{"d_shared_expert": 128, "router_score": "sigmoid", "balance_bias": true, "lr_router": 0.00113, "head_dim": 64, "norm_place": "pre", "rope_fraction": 1.0, "init_std_qkv": 0.0255, "optimizer": "soap_variant", "lr": 0.00319}
Below are experts of layer 4 (counted from 0) of a mixture-of-experts language model. Rows are named router (the router's row for the expert), gate (a neuron's input weights, with its number), up (a neuron's input weights, with its number) and show model dimensions 384-447. Each number is 128 + 24 x the weight over its row's rms, rounded and kept within 0 to 255. Numbers have three digits each.
After each expert's rows: "gets" lists some tokens that make up at least twice as much of what it gets as of all text. This comes from a sample of Wikipedia text that the model never trained on. Tokens count by the router's weight.

# expert 32
router:104133147132123159107163119118122116118145129078116151099102163125119069130135117151131181154114116120138143109195155151108111160077133130073109113120157126123147079114151125107118121137124137
gate0:091129126135121109157140133159142143125155133096118130145114140119119121144122110166120124085136107178109152157199129145100126106108136097122134096091134098147144104113133158144123148122159119
up0:192135091160133145113106125127099134122068134143128096104115138114118135118137171109134090148094128077158090099100150127128137133145110132113165130112105108125112112100075117161119112109113120
gate1:129117082133141155157141158130137147143131124099131122090087135152135085177112143101111130160153119110110106148106105148127123129106139121138119107092160090111128111129141151156136084132128089
up1:142124116079164150140123138142086141153123143142097155104114140133141125083161141126181090120142138145145174152092132168182137135111120111108143132097122151111167141080143105101177127118113122
gate2:086141107134145098145120131136122146185133123127159153126098130140149107166140134099108128139146128135156091117127135152116151119082135158101146165114131200106100125124154164130116129123118127
up2:122113108142136098145163129151170179123119108110130135180127171151155140102123152104149126106124181138116161114158112112162117140121090102151133146109145086161134103136178136159118120098122135
gate3:105116176099119132098082148128138122136163106117102132168159142173145143139104125124159140113115132126101123105091159158126164063117143137092140090096119122123131145150120127145138150146132142
up3:113103131133104112177165168127146152128122105153120135137105146159175121106136113159141135138061155110118095135129168112132125132143118102192075111124171123096089132166176154142120170126140115
gate4:125144126085118151136081106126141100142113107149126138117130155105137087151146157117122152172072134142145084113154133184114113128127112071119119146080104151160130156103174141108117138107156139
up4:092122108124161114096152070101117140137142109089116148117154116161141132138104113119103103131122121124119094131120129103142118142143134108154164154156141072127159121147130078130074170096118088
gate5:136084094097150170119135107105130106130146137108131119061140128166171093114124116126114103158172109120140129136159107095150130121132114102103112144096161111094133133161133107154135150130157070
up5:128136165174150096112146111110113115124121122144114110166084149096116143153145112125130113135113117129110129129119144122059185136166141073130124103153126145173154135177132117122086144107153155
gate6:088151099150107157090093117146124116152141158090192125147107113094196139106117165086148114136126118136117129093193170066129122164139114140121115111122100133097130119110145126115114148120132107
up6:153119169114127123110103151122143124115182141129077095110129139127139157131131140156116111123085098123143144119128124121111139155174106117124131146138128117139121107138120104115157118091125151
gets: "-", "s", "e", "er", "a", "o"

# expert 30
router:110109144109119138111138117143107120129135180129130115129099102116137095119120089128140178126090131090130101087139120176130065106121126183115110150123155146121154085116134116127161065116170155
gate0:123168145140103134130115094118112117106125136130105127131115137116123062146131133112080136134120140128144176131104151134115151089121102110136125100125178143069140110166137087141119117151114113
up0:089102126114093107142142093144139077153159128092136157132129133178154142148131116108118129143133110129162113126185134125121120150072133123107100139101136130169134121086097163085137114150136108
gate1:145140166103116143130159131140120130170104124118116075150120133121178135119164176135143128148155128136105153103118126089140112114093129107158099074181112130144083120150135118117158137123135112
up1:121167139114138109165108123102136133160136140110136128120066142116130096113104096131168134163145124118143150124133197151148147148123147158153123100146154138164107114133146121129144156130147052
gate2:128151075083137113150131171148089187115093112163102135107127123119151113113160140136152150150120103124122120155128154133108141096110147117100059135090115091114103130141129095123109125132123096
up2:117114113106118136070104165115097096110160089108126134135110148150127138091178131114087118164134168115142122149131166155133140156126165143086128129171113133147106092152139130111122140132100127
gate3:137115146132121118150097122076106147133123132150158120121092107137113116117164136122172104116139116153181153076100086152119118132109145118114135110110102093145091142158132143116158101120119148
up3:111146119108105143104108144118110106093152097097112087115121110126147094167112126159121097133120100133093155113163152170114130131118128156123120159154163068149147118084121133080057158143129165
gate4:181178128085111118175114122143059097141168134148168111161153138140156131173143124137121110140097155138129098154144105094126110172133146144133137103145084124151127106102094093124084137179104102
up4:088110141101132132081126144148127145155125107090135140093145123136067160140123101108130163092156129130121120155104130080155163132102114091116091143159103114077117129129109104128094100128112132
gate5:134166151127134110121091129116145126141121132105116177133148108146132131137170098104094145086138141099146131124122174144132121109154107111092134130103145133148133130109148132150106143142147106
up5:136107079155126129090149172125085104118137137155116092125146143127154124140118154115151143161142092128126099150159109179151128120087117109142124135116119135110124113140149155093139142121108146
gate6:145113133143161145124130117090121126143135132108126154138172094127096108161127065134108079121131127122112076129106084145109116104149119126132140100150131105083131159103124152113124160121103116
up6:106120111139085158134076113094110161136135151134117165122147145087123152134075114160116131136134109120139139103162146142127118132134134130135154140125097112150131106138085161166128127085140161
gets: " a", " in", " an", " first", "th", " second"

# expert 43
router:092098113127139140117154128123112138092152163144107125112109139159085070159139118169086105117108094136155137087144116166127115142120195138109150145121137111081127080092097081129123104145193147
gate0:138105098168158100139172145122162135089146146108108119127140146133130130172131142116132153106163116125142138147075137176126108144109130141142094117130171145112140171108106145105112140114136124
up0:106123128160134165122094130104161138134145166135140120105117111119140133159178162107131127149146108119116149133130130105146090149136119185116132176158136141136154092099078114141095116139090120
gate1:141125111134153174130139135114127129153121101138133127129161083115126109142144127127107104144143132095107123126147120123134146099153127127115113127138148134131128124122128099129146107147154152
up1:115150095117122076153156155147130098094138102138104131159135141105128125077157124142149108120132085076123117089062125095143119139135096129124158119152111135140067137162134129118100115121142136
gate2:141121064143151071138088115136143111113164150116097142118099058099092127157156104159123115120118123140136163167117151141161144130151114123159121160145122147133105135145104105141195120116155137
up2:122131174088161143101137147139133155142115133164098111139140165126135135145140118039173133118073113114142097122131105135118084103138118167124146112158139101127124131164130145146120151120152168
gate3:122047158169114095110161104108130138178127095216116112127155131130101130132119128097157113139145127149122138078140143182105098105149115120104167120124147140140142149112088131122128112137108100
up3:161143138117137086153162137100133159173093126142158120198119138129118142162128115126123148182138123145146101111138164159145086144125112111102152127119118174129146128144143130150128112113133120
gate4:121117123130131143138097098162120127127176144115131111122107138103091125130149096142111147135138105142154143108137151136132125160142129110121127139125160114145118097124143130125106097185132127
up4:153136147110094119167093099105135133134118143147124125153105137134137137145157091147108145101148093166097120158156111123110116137149112105177101148141137140144091149123154135136142124144074083
gate5:172108135122106146094138117172112131141103107079144111138113122107120158111136124125115058105133130141087138143135139161135124159137137128141177126123096111122110123198132120152121138079142137
up5:132135127123101127103153137103098103089136123116106129144119091124131146153097126119104098131166155140173126121151130088123116110149129147141143104136105121149098142142117118116150152111177083
gate6:151102117136127091139146119149124118123144126151155117097104137133131100092118115118095156093124109133109100079153141149119115133140094132086174161121143155138121119134113103121111118138047160
up6:081093140186111095119072115144109121128129110112149196137103116126134145128116135103151120122112109091122127137090131090136155123119119109142078077105098111111146147118112131071111138138164168
gets: " an", " his", " new", " the", " same", "s"

# expert 42
router:092126155115127148142133136149119081119145128098105144109101148111147077119126118146138112129124140079118098125154120140125119127182150133100127096141133116086128116115112136120157122136151121
gate0:121139150170118114112117136165155139131127118156086118150112152134147076105113100139122144117174135128065162154144147119092136125133109133178128135109156138141106100125116116097140119107118134
up0:104084101083136121111116136115144145139112117106161082106109108117129149135168163129120116109099082123121114129085101143143138094118117116173126103150102122128156147091121112138142152126115132
gate1:173105136125118184137124143111126084135129131156083144085167161176089135142117164151097165146181160142124101147132139139135160126102139112165160091124123142152143174099094128134154113111132087
up1:144124118145153129132110109095102120147074133128079173145191134144119122137127142113120092117135086105043088099115137133103111134130192157167119096113149125122126106148143145106141111127118097
gate2:132130170153132164183142137182113070103131102078137142128118123146067151120131161168098111141157137102143147112114189132135140119104137184141149145149117131111111136117077145107147124142116124
up2:120126097150137125120159111075127161141142157133159125146110139116118115127144109090138148148115139133099097100108090142117082145130131111079121140158122094114159109149143164111091120110155128
gate3:119156144103111144126147180106177152138170130150109138121127159128165053143110142144106110071156127133138111116122150152154152153144069079144172154111088105127148126126146162109154084133110089
up3:120135081087110106157123148154149107152175092116112135120147123117146139120168180111127115090131111107082164132167158156131127149146121101116176115162129139105141122112094147137136125116150122
gate4:165114087121141088113109144159076100103143131138119130107133135164137105136132113125141133102116124117111139147138108130132147100125147097108128125088143123114114143086154158149083120100149106
up4:135103152136164145159148104140143157153166108108076113164142096122099124161133077103127157128155177129098140146134110099130111137161117083127157133143123121115167142107108148114111140123103135
gate5:150116086143106097098102136127178138155162147083140121100167134119164085131128154117119115111175124139191123164097150141142145141130053154099147114113114098153099107114127129141137125138136118
up5:112117140125142140135140172131134143156095123112151115131122127130114128200120098150127078144125132137096156147134095135121111123129159145176149163065097137116162141084110144123161103103135144
gate6:143124151116108104113137131104126138144135124169132110150100166071194119110160140130075115133121113142114117120124159121179105171124123136119148157125098114159115090187124165149134094096155116
up6:127132148100158107089164105094143095101139110152088146105135153157131122111136197099122123132096140155162168159131146125104101141163107096115115113126143101105164085142151081120143083091094126
gets: " of", " in", " to", " from", " all", " at"

# expert 34
router:127101129093139117115127133140133129124164105110107127110110144129115099121163054115083098112097083102122086108157145143136143133109163162110139135115128152125136097108083130105144161164157140
gate0:126103097115118149135131155123141118113076115132126131164122147149143113158124087119165129139135116116108098137085131152128141118179127124161148120116119124094106153132122105151127173111144147
up0:153151134156143117114131160140135105148080113144145121168169126151156119121129118087191143147081119085128071152124109142136095112150134109132136126170125162121137127147169117123108163126176183
gate1:089139149126141049127104115074158151107102100139164117160119142158122107133099127105144153180151115139189136135129137112161130117108126169113135171164174126165134127147154147087104111133120126
up1:147123110140113164109114052106157140096131148111166123109109162106148146152153131119115156117083139115121089127148117130168114095116160155138115131097105126169109143114145151116115153133152087
gate2:125150123113132082163140111150150099149130110104161147128147139133146126112143109177134105131130140163125106110151106092116149132137172126149156090134122130120155124131129139114090152105104136
up2:118161121142140085157139113109128093108161121143107148105102152135114122128149124112178111143117145142119115131113108149132140115163137141124134125146091137117174143107129112101092136104123160
gate3:111111113122162121112104136149161091140133151112138119113102173169115121130133129133143149138154148128097096091081159130098129129097141110089167141134128130139122112130126148145120102145124089
up3:184102172123123143129129145124137159173158096109121125119163064108158117125125099079143118156096121150129135173130103113138133098142131121167097115132155113133148161130113102105136165123120113
gate4:097147120090165137108110117172103118136122098137093116157074165126140109121109070137146116135145109113107136150128124138137110105128172142159132088113131143105137145126122167147142102159102140
up4:149129132124122157146161126113149126126130140120151144142138098175133120135143133118123116101099160130112110117114119142143105155124082120079150145135086127166137119134139091143113126067093122
gate5:135132132135134170127131145156155113073104104134125105152128134070111128161178127138160121147069124119126111094163131172167143152162090106131117099107119114113157131166159070106119082134106073
up5:090091106129178102107123156154117159132135080164144135123120104138170122110110127130166113107156128141122126114138147090133159110093122113134118168155147135130145149088089148158118168138107064
gate6:154117085097117137150167153135110129121087123099172105167122106118069162156093115149123136073121149149117096153147127171110119123132141132128095147169140098142112104129133160166144140138113157
up6:143105175135143141123127099117121112088139124140168121152145147138152148128106171116157138135132124153137119114110154136131128157137148119108138115120098078134160164133133147098125134096118165
gets: " |", "|", ";", "|---|---|", "|---|", "|---|---|---|"

# expert 26
router:134116136116183168098129166122145126147136158110144122136116112147121111112153110144117149163126124106093124096167136146121116091127177129129091126125118094116094134094141118112142131129180127
gate0:153137082164148111125130111123148145125118132116097142166117153152150141094120139104125123129128133115144104105124136135146129109157126130112163128135153140136141158141133049138142107120155113
up0:115146100141110137131137106133120153134130157145128116114136132142143143136115137133136177143095163111118111119114121105125124158164090101098160165113140143118148118149170077095102105136164098
gate1:119158146156079190119102154100155150112106118122118144156101134118099080104150118131117121101147135180158132074113081137145155144134118114162115111148141117117106153159150159098135133130121123
up1:105129151102106140123147123073081146124129092125127129176131140069135104151104131119142157125150140137116131131117129138134120164154166159150091115140157150154082186132141087123131105143147138
gate2:167133099084153126157106192102138113117109106122133115147112128146140088101133160132136154138094102122111138100084133125124154102158137116091133155155164148128126149148125161115119132111098101
up2:130126138134131108143105147111131135151099162116124078104137092165130140171101091094143118112095097112125151119072114158142118109140123169116151128143182131122153126108162162141140142146102142
gate3:155131162095121121142106140112139106121128119131136139145159146133127130179136148134126079121152143136141141148097110144117093095130103116122097070094106127106127135103120090118117093107182108
up3:180128163054102122118095127131105110129154126136161120140142154201142140086174083126099127133121144122129113153111136139150120122118123101144118149141135092113126150138130154147126160122160184
gate4:121120119147125135145158081151082123118126147172105109153128101135144138156127174122110090111138117126151140109152167095105136135153076075151169143122092149134123127136116132101136130138146119
up4:145128149104148122095162139091129106125122177124108118148114144127145132098156146142130163102113127120106104102120150137108173132123139156169130123117136149123111125137137081124152108146135188
gate5:118114122113109110125144111115132132177147153118133128073119107154129160124110150126107052129116133178100140118159122167153121174103165136142120104108094128159103090147159154142103159133155115
up5:074111159097110133150104132089119122123134158092121087096134128118136120109122132110153103126134093122099162105124152124132154109105163127116117155113134160152100150142167141122092180096160128
gate6:116108131130151139137151135050121151110128104137138154133160134112186108142122171152118157117160129116107142140144113146109149154136131141137098125105127135162118128114102104155107113116107139
up6:125104117101071108143118133143133130091140090223139112130111130144152111098139099128157123077170099124094107119150136104121078143081160069143116169112137099124104106121083135127138087107192134
gets: "s", " years", " people", " them", " well", "es"

# expert 19
router:116147153106170136121121124131092121129138142136141153118156108114130123125139091133092134132124123089092131112181151141125144115130168145092110179107157100086139103144128115143148119136138118
gate0:154071106160126130135136120152123108130130144083125169108138131088127143127167114102129132099124135109122139125121145128136131163136150128100085109147108127088114106116142132145143135122117143
up0:106087104160130119130115115131128131125115141093130142127141145102122123126159125098145132105091113104122114131108139166152116146131146113068109109132115146073125146124157144117158121142115121
gate1:150184107135096114128139123111120152130102114124122155111090123115124119145122169137130136146112144127141130111098127161143116109112119191196095126168102111143163089107201124124135157079095121
up1:138114104104159160136144137103189133122182140100126120146168130144113164103124107098124140112143102169111157125116119123124097124173123087133134123133135127120121143152150143121147133215133105
gate2:109133080128129174134147093157130136101126058113153167104123151122159099134129115109125129098137144109121150144113170107076131140134130083113147106100137137136134141133123129099111127144083160
up2:143126117102145152106119131125115113129082109100123128074112108098149118132167130120104161142140108153090135136094165105118145156114092137152107100084135111060120121118104120080086124117088158
gate3:111175126114159124053125148121107169090151134133144123119193174130125140134101143144181079116078153106092170083147121150172131154098104131105116121118087112104098098140123167077133187119116094
up3:136172136149129113085134132150138161096118101132090160154183171136159098140093113129158089155087125157105152095144146127121128187119133136116122150102084057114087107103158135121094159128105073
gate4:116142122085090163080075111129130124138132180085125117133137093113120147067114115165149144118124072094109077122144131110135118130129138142151166108134087129120092102127095089117109117100173115
up4:117130096069098158083127143114116124125122170111099116148153114087147140134116121147106173123133037127099096144087087157108108091122138141154156106153058152114128134122083116154102145120182138
gate5:147116147149150061163161084107128122137138117138159105134130116116135126091112141129106137132115118142105113126111146163105128139124129159144126193156136154127117076125069118131122163175134131
up5:153114116088136083129169164111137096119129141116089118085117170129147147137151132093119119162138138109139095150130128122114107104157097101135185106130050148145125139116130179187150105104105103
gate6:143139067098137123148116137120149112137142148129141117121122154141124120145147119136146156150109166111142107094111122151147167119119128143138137143148117123143130125090118158103116138132132114
up6:118142102161132179157094133137124115125118076116152135124135109093146152141104131132139087129133079157115119127163171151108105108124125092176132104133114143108097103105126137129119110137099156
gets: " and", " that", " which", ",", " it", " It"

# expert 37
router:112121117125130145117124145154138125141154158117119134109142148152142097138093119139100148121113106123157096102184093149111100122123109167101139117131138137096159114139099116111160092127121111
gate0:103103110083119137157127153092111164097126177122071149122118104110092102161134159113128100125148111096145115126123105076117115142126133120129145136075107150096108130123093111211147133124139121
up0:133144176133088136150126118120112127126144124077097130111114097116115099115130145128154130116149110142140138086141124093119132109154100117136124122118159103152138124100132158137134113108123116
gate1:121093129146115153138165135155098139106170120163109138088157141110116115093157102139102147124106137101113123099081113127129162104111068083162130090127130111096108137135135118106123139168139118
up1:128147145156116126110139118134114133130134179144125169123102123098092128088142155161128161127067109118115155163128111145080157069119066109136189131151113149127148160110149129112149131188137121
gate2:106118104122088114138159082144106112180215103107156089162083110111116134163141134097140114128144089156166142104137130120168128116131175107107140138138137135119141172121171123103145111111140116
up2:120125114109145084162117082119126124124155115103124109145059126150132130164125145141115109104119073173120144128115122159095162154112106185184148092122145131142095103120126186112162143059114119
gate3:093147132138173127118110151118122114080115188136166118148120146118147141177085098142132128085132138121146114113124126125100147148124111120107101153123165123137130118081138138129150127091088135
up3:124122120176115188109097162123128116117153138121136114103128155148148118139153143111115168144114105130108105110145106104132144164118132087142172110124163127132124112109143103107132128080098112
gate4:141107128108114135122118132125148126174113124109121117081143118168132149133163121123124144131129116117082149138156134111117121141129119109126091122132112125112149065144110167109115111131107139
up4:151074127116142121078125134171130131146117103134131136126136158089136121124118116104104146128147140145126136104128138145106109109159117144181133126123111147146150144106145101091131131139108084
gate5:128131112119054132145104129148144128138103142158113151132132158136112149114069133098127118116039138130073137130163118120114114117127121100060084115092152129136133159151091143124146126138163138
up5:106121148116176214116091143097120114111134116121114127112114102146144108132167121115132178148204101128135122136114153150111089100099068136189137127119145127132121097112133200067112105144101106
gate6:137096158143119113157145117151139111110120144123132123143132129121141131155113126117152144123104191129149124168111141142106107138119152136152126180098120114105131137090121101143128142119123107
up6:176137101153167126119081122106128154168171147142122127130112114120073113094142132156121134160112058145114123124148078088159158140092152144117147101100099185133119138148132156096156118175100138
gets: " to", " after", " with", " had", " would", " before"

# expert 16
router:118104121103117163146119163128124119129185159074117127119149095155107118115149107175113114125079114112129125099133061116141090125173153154114114168132098091126141080085105129133134142152149134
gate0:103129131133111128132120149125085143108150140100119091120147139116062093114122104128092143158127139133141108131107124142116139150123151127127091106165113098148113139084149131141118072087134128
up0:117131106161117127113189088137106136126136141109151085124141089143095108113132108155132128141146093142156109092120151104105098145121103128146137149071113125169121114127103116119132139158139129
gate1:084146136077109163095120136123094115140149109134151090128150096133108155144120096146127098081083157119146101103094100120130077096156103073133095113105158117121133142102053136133147125172058097
up1:135133097111129164108113122146111144127152121160122109132126123162104163169165109082117147083087194117108062161135120110142099125144132144164087106142140150142157164120135110091085110135144161
gate2:105110149116137078079100174127136142125153171124099110117156146088127139162137093137150186105121134093096113152128152105099146086153122123098096146126113113129116142163100129114112089119107116
up2:149150112132123146099106132118115141102139125143080164137076168111141139058122113145116111162147136127147137090160141119128151141127118106136165166084127120164125120137138103087146127113154154
gate3:121125137108155129134117137172153117154148123104112135153085088139125100148140133155124171097161092121137121095112156121148074144150091137115157146100127075147142140113139124136111137172142126
up3:122102156163138097044156129135136173107120143141170142129117120124128121173135102119123138160132094153150149133161129127104153102137146114102139115103178152102086100160069148142125130116091138
gate4:175151064102131106134122083129094135133155153098083094148085154139149116138128123139092089148143143075105115155133117163156128129135179097129095114106182099146139088133138111123108139114112115
up4:144132060105132133142120136117108121126130145120112101152103126118124137135099131082102097130138132129078099162124123090129098123098156120090144120101107132169138085136148087109133115112117147
gate5:091126077118114114143117134112105110143117117073121139113131119169138112148153154152125176165161172109111132119156100079126116171154115127127101107114144097110182140137109146139140108140133138
up5:173102108135118132104144141118150101108102152177114145128097143162109120131166069085118121131129121136116147108148176151119120150115127113125151109112136131130115147122109153109170148134084207
gate6:087139082091155134147123122143121114132149101109148115169070118097067143177115146138109158122133137136151117167162119103092139132136165081068166175123101173101123146101102122151090131137151141
up6:102101113140107142130105093149104088113159128088162102184129126132134141127179181114157106132096136153142119120115094144131116126124126139113112162146126105136179097093112122119134121117132164
gets: " as", " (", "s", "t", " As", "in"

# expert 6
router:120108127126131179117132128185109098150121154124131149111142180131148101114112125142120118176133135114123092145166138132135120161110107140081114121130116092126102095109114110105122126112193148
gate0:107075131172098135135160078130099118144141127102117124115124095140078109117123114137111105118123154148158145159153127160125110146111142101148151111184118126084137127106142106104111116152136122
up0:137129174104125120150138147159141170128104093105104124129147113146042140098100061134111125143122102075162139100171118168172084190106130112134190138125086107093109144105110109145159141121138165
gate1:130102141145140126148145147114134118143122119132148109137152136106155122150124129072138156149135144113143117112132159151120148102128170160115111118155164126087122103124125104142083113113120149
up1:153144119137138159139145122155128152140161146125143090118112135136115117186139119129113122101135147101133116126158149116130154123095126116111123125132110142099112113167166107160118109101138156
gate2:162119153126154156131121139120123090101159141101103116108106131139135157167180088105100155120097154131123170159083123085125098146108130119145112111138118122112124083176077133103128145121118120
up2:137122130120120090141122141122111171139141101118132103142110186151101097154174178139139088144166142193140121156148115153121121128125110137156128126112102125178147198141103112119148099126123106
gate3:137117169110105164118060136131136102144184137109080135110156117092124172112136103140109084097136145123133151137152143122109113173119125132120135115069113104137118122210117133148136132111150132
up3:164162100167106115151178128137117182120104149142166110140137132140141060123127153143156162133141134165150117128084096142132111111133136114127110185130133116100142152106139137123114080096134097
gate4:116154123134127145150132155076109116130116109118149104157146139160110166094119137132162126171168129120153114144176157106142144128086061148140137111114120141135152100095146142137104120128088149
up4:127141101148127182157087114107100130105101105103131131143139112130096156074133126143133095127135141178150121155182120097097105140095122167116118139148104097163149086122099097104124112114139137
gate5:147111140070119183129119099116103111088131082124126142122091126111137126090120127108110163187149145114146166105126113121120096095090113121159111121138107159133162120141109120142166148132105151
up5:163137141115157195140112109131133117120127111120111150107092126078118092096128136086144144129142064136146131123121123135152100132083130106097120130096129159095167117159132149128134154134099130
gate6:099098125180083147124126165172109115132129163128144097136118145129145147121156125122111159130143118148114114087138096115098160140118168140132150119119144143157121149146134144152096159177125118
up6:110111138113105097109098096144108136134215156138128123111102111130117102084139164148141083106097134159102123169140133136150110100157130119142132128164161123090119155126133114083112126123138137
gets: " of", " to", " for", " by", " in", " with"

# expert 41
router:097096127115120128105137120148103088101149128120117126106119098130122085121145084167095141137103138087106105116134112144080146158135131148080105114170130102108117102088121136115116126127131124
gate0:127129137122114094152094131112142117140156152113160127143125160104129092104131128115144128081094149109168134132119170137096130093105135119100117159168120161111133144171169122139112095111140140
up0:120138152112177139136114101114132115143165173086148166136108144098164086089131134140117092104111155099133101144117148116125130096113124137099096180165164142087113164133157132095098102096107167
gate1:104080141157114131125099116178088147115104134100115139143163112126095103097148132134122121144135125094116152128112179095157144149178154160094101140095110134138135144150119094176139124149149143
up1:107133116135117133097166102140106121109124159127147124120099126121156121153141123124158109111139135141149138136143137147101121136096114162156131131099118143069137143154148059126131143106144109
gate2:122089114148138122131112105115168153122129157135090129152163146108118123105128139129150111169109121162119106150170128168115115107140164168166117178132108112147156114125128099129145130172164144
up2:145078123132130119133112101092166131111108147136104140136151149107138136094106110125142119101130124156106090176158146156154113092140158150132121158144115137156140100139137114118142127172141128
gate3:102136116129089106129083108164154082101137122134136089158115121137161100113097083112136147116149131137159138131158162113140141112131098099119178126113098147167140126133117112129098142144175113
up3:135166132068171100119072136164107123123103132111098159094144159166113112166152122111110114146113074178116129116117102144124147109176178126130122114090100101089117130147124142135132142135138151
gate4:140141081139136159074126132139123133144129144123111111102135135097143115149109120112131115142105094132153085126140118158114080191158158143162090132131101133119146129123130127110170109088080107
up4:116157157175129104137136141086137141105142161135106105139094111141118138122138147144107164114173152152132134158159120163174149119147093098125160128147137127160102134118126159132116123135141127
gate5:122123145137163119116143123098117118131158106157148151150147091105114116162123115111106147114160154137111142126125136155106152090088119122141140138093118129130158127100115132091111134143160107
up5:129098085142094134134148119134107170145126147080109124097130132127139161083146102148106115142089137093141136162156138104146129210148111160129130085126099125135099121135145110136128140125124143
gate6:133090160105150102149118106111127096090102098154145111143136134073134124130115140144126119144084066111140176107067140137129122113146160116121127121115123159137161104121159154108153111113136111
up6:155192116113151153124138132132165142145167118106164144127140109120125108133144129151132135105075170109127142119115131120142163107144126117141183154122145122124113159151128166101113117148109144
gets: ",", "),", "\",", ";", "—", " –"

# expert 13
router:094136145111127137124142157168125115108170180097102136102151143156123111088118137170107131162117081155148075135152107154100110144115114143125121168150134118113140112142107099145147123095132100
gate0:152179155080161114110100104121159159157181131057099107169106148130127154109154126138159109093099118059113097151123097094089128132126134124140164121179143158109150121094102130113097132109133129
up0:086134112083124090137119087109129171133143120140121152158118129109136115114123143078135137095141151071149076075125122121114133090110149115169115112127135126126128120138168126120157123101079118
gate1:094125131128171121089136159129081133099112131095133135144101144154089136145146156106114128129125161150114127112151140130136108169089144151112116140143132114113093097113114138150118141097097164
up1:154155128161141139108085101131141122152142107088146148116111112093091100128098129142132123099171078127100201130119094133134122115139117113124123137108132105124136138100146117142114119155151168
gate2:146150114136125175138145135156150127094160131156109121133133095128134121110155143085163141138062170131103091131111173152085139141118155134149112182098107113123146121160135144122164111089192129
up2:175112128112158156110130144133132102096118164161149125102097115125119149116118106138166150120111128158128099110148156139119128130146119077088124096130148138114135130127147109119115095121112144
gate3:163147110122108122155123102175157104079129134078119128114168100107112139126112101133121140118096108133133109113189092102117126112143131127110136109100112115102159072106115162104149092131126101
up3:174109115129120126141111091191144102109128152099157112079115128131102097126143063119074112129164108088135134115171110167145140151156091133118138138133128153126136100132103131122110125150132108
gate4:158112091096124087167190141145126102117132142098103144127139083141132128101137163124165120146145144158121094163105092173137126110168116107054164108106123143126103162117142142156163099125146098
up4:145131154145152125118124134131095120124155147155142130123122128099124130116121103144113146122160160127123141106126137126137121129128126133133099114127150143122149096132108084117095124123094101
gate5:127135132113136098123119132093106090107179124123142141119104141117120142131139174158111130111156154214123109120140139152129115118148156123119123125096128117041147126088114121143136110095121113
up5:100111121152147128148113063130120103142117168136134148092106150134136100169160100123112166158150133176087115116128134131115152117138122122131125094132153130137145160123135118138105132095129099
gate6:147132171102122136101132124124135117102111113147143126062121147118148099106164109122163127095105163129128116105146111144114094156106172128130128125129160145136112115131142142126082127107121156
up6:087134118109121133145168114102141150139133180096095164140088101080122157118110107150097107156137117127143154118128147139169143148125092167093122098121095111104138152093138145099144157159129124
gets: " A", " S", " P", " D", " B", " K"

# expert 7
router:130102145133103153149134157184137109129130126104107159118104110112158113138140110137125120151098108135173067105136056170155099116109119154092123151123129113119123091163104130125170090123131130
gate0:102109102163132162148109169119134173134144091106136137081112104114121102168109094147101106113108149107147115127116153132129117160119159144158096127128151119144113087088092181140134143151125122
up0:145123094124114122127126164110131149150112091153127150110115109139147144136153114141067122164136191071087152101149113155162127134131166093137119158105131084163125116165072106082123121095137117
gate1:166094114108141137109128100117088136140121146155158147137102131174124136116141148120107118155180136138140099150149106105135100109097105105049138143084096112102102135124119133116133145139162112
up1:102107103136136151105142166120122098084159095091123151126145164100112142133118140144118130165115117163124110133097147102113113122105137115109136117136135120074097179132150118106175156122106090
gate2:178151126157112108141117144178075130158133132111136111114124163143111093149147114155083127164129132146116135110187153141046176122132125120170135128129164150149148132127170142118120128173135141
up2:082100145118139113140159145146114121116104147134085154158154085138101116152131109146153079097138097078128141128137155149110090134190146135120169119119092153097130171149151140180137148143140131
gate3:113086138132133118143126102157129142140107131098098139144126134136135117096129095130137143183136141180134123104111136134167109148102129136077149123144119119135087069163147117141120136126147103
up3:115169186139154124129115092140073152172121151114113129141136112120144139129108146076123141154137078108113148134105139143128153146096112113101166121115131149119134131102117141137149112097131120
gate4:154113165095137140138105130107123138123093099114142174125128142114143129086143147113112170120147054133137131142115098129149120130148132165098174139135128122123095162141136111108156131112117106
up4:182144113083088131131153147104141152139147114111180162147102190144106055095159190167140141162122094096116136150096104107131103100152141119141090168121144148108130138145141130105086138132147128
gate5:123135115074144123113132111127158149136143117122098132112120159119128148131193111108148131112079125142101130130121130123186176109159100124156127135119146128126113142163098086134161113136125172
up5:119099128146170109104084142141096137133121151151128099105149114107137149132072128153136139165140111068132100143189150155088127131102136157080079112122118141118114144118149156132142084150136091
gate6:112132123129145156125129087156122123169142155160115102115147108140122141106143135134130116116154087138140090105149096126121099142100128140124152141113123116179109147126075132099133100118121127
up6:130130108069077120184105114123124118117132136111121121114112086099101134116083090142124120151106102130162147121100146148109131132124163121149094092131118117103114130174116151131141139113106080
gets: "a", "y", "e", "s", "t", "m"